Below are experts of layer 6 (counted from 0) of a mixture-of-experts language model. Rows are named router (the router's row for the expert), gate (a neuron's input weights, with its number), up (a neuron's input weights, with its number) and show model dimensions 0-127. Each number is 500 + 25 x the weight over its row's rms, rounded and kept within 0 to 999. Numbers have three digits each.
After each expert's rows: a language model's description of what the expert responds to; "gets" lists some tokens that make up at least twice as much of what it gets as of all text. This comes from a sample of Wikipedia text that the model never trained on. Tokens count by the router's weight.

# expert 23
router:484469530520486510525506550488529505524510511535465533521463487482486491469500545507508533513502503484523496523494454523506440520521466465556471459516514487464490496472517488514503517493479515513477461459466515515457521556490491509516474489492495478479490507525514488522524498459531462477538465534483527533507479494494465529504494471509521519530544515506474484460540479492490516533539
gate1:519480490504467452547512450541519492520557506500457500497499484493489518543475470502460492490462501499511493493472509528531433520565486479484495477485499489495495481519483480525504499469513526484488524475508494489484508484484503514491492506508549485484511539506477529508519515519494530526554520498463563452518499518527511478503567481506520530505530542486443499517490506514496491483522
up1:537501538497489477521503476537508486532567494488465473483515511531492524510489468509482475504425489531515467507498471532513465496512492500501475498464519458490500512527508499506523486495505491503480502480504484482542484503499518514500501531517524480499506558497463542481494523494507520507523532500443520464540496496511488500472546474487523505523531526502410502526511459538528463484527
It responds to: Opening parentheses and brackets before dates, ages, abbreviations and unit conversions, as in (age 34), (CET), (5 ft 10 in).
gets: " (", "=", " =", "(", "|", " \""

# expert 21
router:487491485475537484493478538504506507495471485459477539485523456530512443523478532512469524497470519517477472472541523528526536483539469516494514526457523544508506502542516480485491476441512481437518500506521489509511497481497530514503478516513502551524483551476496511525465487491509510516517542510491471472533554473492526477532528531501505530474517521495493463497500506478530500502530
gate1:449471498503514501541496519539537495478487499478506505469464470474513488466509527498473509489492501491501517524516525512517495542487455500495514519497509497492513500470500471519503472507525529470535512501498489494495472465472509480496480494466482453488446490535461515508488538519534523518529527472477521468525503463495506544506551431514468523517486541501510475504506507423535534450484
up1:519509498483495497454468514467509496515555545463511509518520483486494488498519521495527493460520479521495492548508457485512516529532482468536495498510482455527533471463585543522451478491493508492514458484469466492519511518495451494468520499506529503542489475462498505499556494496530476481486502502502447503500527481521498534456514470497506500488528481543485474511494504502525491478486
It responds to: Short letter pieces inside words, especially wh in somewhat, overwhelmingly, who, plus endings like e, ble, ther.
gets: "e", "g", "'", "wh", "ff", "ba"

# expert 10
router:479507479549547479485531454475489490525545524498522493449520492482477530483514526522492521514478461492510483476513530501507494523478533469505484548502523496528487533461488504488534500465470452515551508448506512549518498533476459546502537478555501478453487464515517487483532468492495490506494500540494521516512475482484473475513463483509488485503484486524529521526516482509511523535491
gate8:472505492529527490522531468519493489541547451527460493504518493499537516488474517517481493514514488447500489478419500476532511531490458509528513490500504539504527519510478502520512509505527486482506491449494490501502474491470501550472493503535485481482534496493509517510488491489507513462473519520525505465479486465474481535465560529510545491544471486501537543478495530465461488472515
up8:498465519510514502528522490553480468513518461532520472530553498480494521504454522524592497516512467492490500461510474535479522475522466487530512515489504530493473496509496506510518480526502513480501485470486504545467479522537515496485507460528521520494521472539492502509517453521484497476463530502500530476482492481484481535493519539529483500516504500509511498476459529513438475503559
It responds to: Closing parentheses, brackets, and quotation marks that end asides or table cells, plus colons and equals signs: (2:28), "Heal It Up", [May 13].
gets: ")", "\"", "}", "]", "s", ":"

# expert 7
router:472551513515490517545517471484501516554506483506531522493517486510530521554458534459486517555534476489496468490515525520527525491478547502503512520528528486490500510530519494497521481476508487474542484551483515481529516453522477520479540469467511545458502484537477472486487542510513537491514463523487518471486484541515529486521486476505499522479498496500507458488485497496512531500551
gate1:497500479509505544549512498522522487494479459499503516493505486494507440547502492480511489538549480480538508505496513513472466532511511522448511493498510534503501494491502522472534510430530495490536528484501514473527531505472462474423467519483515482498528507501519511492485459465549535506506479496492509517527522542507529556508467484479501519500478508522527516484466506450523512521501
up1:493537510524519529506497487541467477489519522473488543465531494577494511501503499503535514545468498485485520443509501485515521493515503499545504518493510453519504487546470485524507493472491464454506463522493478512433522485525458469499526486479515526480536452499519477506486502526533514485520519507526491498529531496533491538517483507522481538473491509482513509540494532489448475474510
It responds to: Middle pieces of proper names and place names split into subwords: Beth-le-hem, Vald-ost-a, Düss-el-dorf, NA-TO.
gets: "le", "st", "ro", "th", "ton", "L"

# expert 20
router:503507461530510467492515479467516511509557505490533436492537518490458526511489453533487539491544499515502467511515534487492464501484569466516501512496477442530502509487488533517524482497509494505500473503475548539527496533504496525512497474521513456475467487493496466493499472511486507521476516521479524496536480468529477468504507493466491455504481485508523507534508474488567530506490
gate0:510520489520529533504514480517472479485489470529467460507496493509501524497516500520494521491517507487522514505460464497552518496494470545521457558484500494470493467513448503484538505537447477500496439448539478485485506492522506472462468484499476509468489515467459502505461492492505501484482536495484465485504529470506508515538465469498476491500525443469497480518488521528532556504492
up0:516498488519513538497495471497502501490503481488473515451504530505538472540495480473526490527513545513511444507511538469496522493446540494484533496484547514525515537515523486494486493492515495481475531526468523459497522505508521481499472534490499512515505494557515501447478479477459501490524492474491487566473528558535509529520516540477504491449504519530530514509478485545528489504483
It responds to: Sentence-ending periods, ellipsis dots and commas, plus descriptive words like new, existing, smaller and the, and in running prose.
gets: ".", " the", " and", ",", " The", "="

# expert 8
router:487474477495502544519445445491538504491535505505529493524505507464517520533491455485513464502501539520523477468517520515500500507492467556478468520497510510459519522441465508551460501490491454512493507498471501488491498470526514537523526514511489503454483492508514501507486524560511509486516511527523470466471483512475479487461473532535532450507518486468508496520490474526497511458522
gate1:513495520489503500545455475492513466505510476456523477512512536463499452520500498520529469488518486520456500508501433551449501489530458537506511490539537509506498494503511463451504517511492468496504520520477487518526492491514457504486504506481540521543528506530482533507513479503490515545514497542499467515526518520511495487472528516544455501475473500477470505532540479529468459500524
up1:488487544489505501506484454488472449497502524491510488511497510462499483502526487443525515510505523505500506534469466536458552479531490491509487483494510548514498510542489461473481509550483460488568486504479466529519478515526454510531469473498524507496521469531476523496505490516532501534536499521513504490494514476499474467469537528516484509494509451528517500552532510532533506462482
It responds to: Words in capitalized place and institution names, especially New, United, West, North, as in New York, United States, West Virginia.
gets: " New", " United", " States", " York", " South", " American"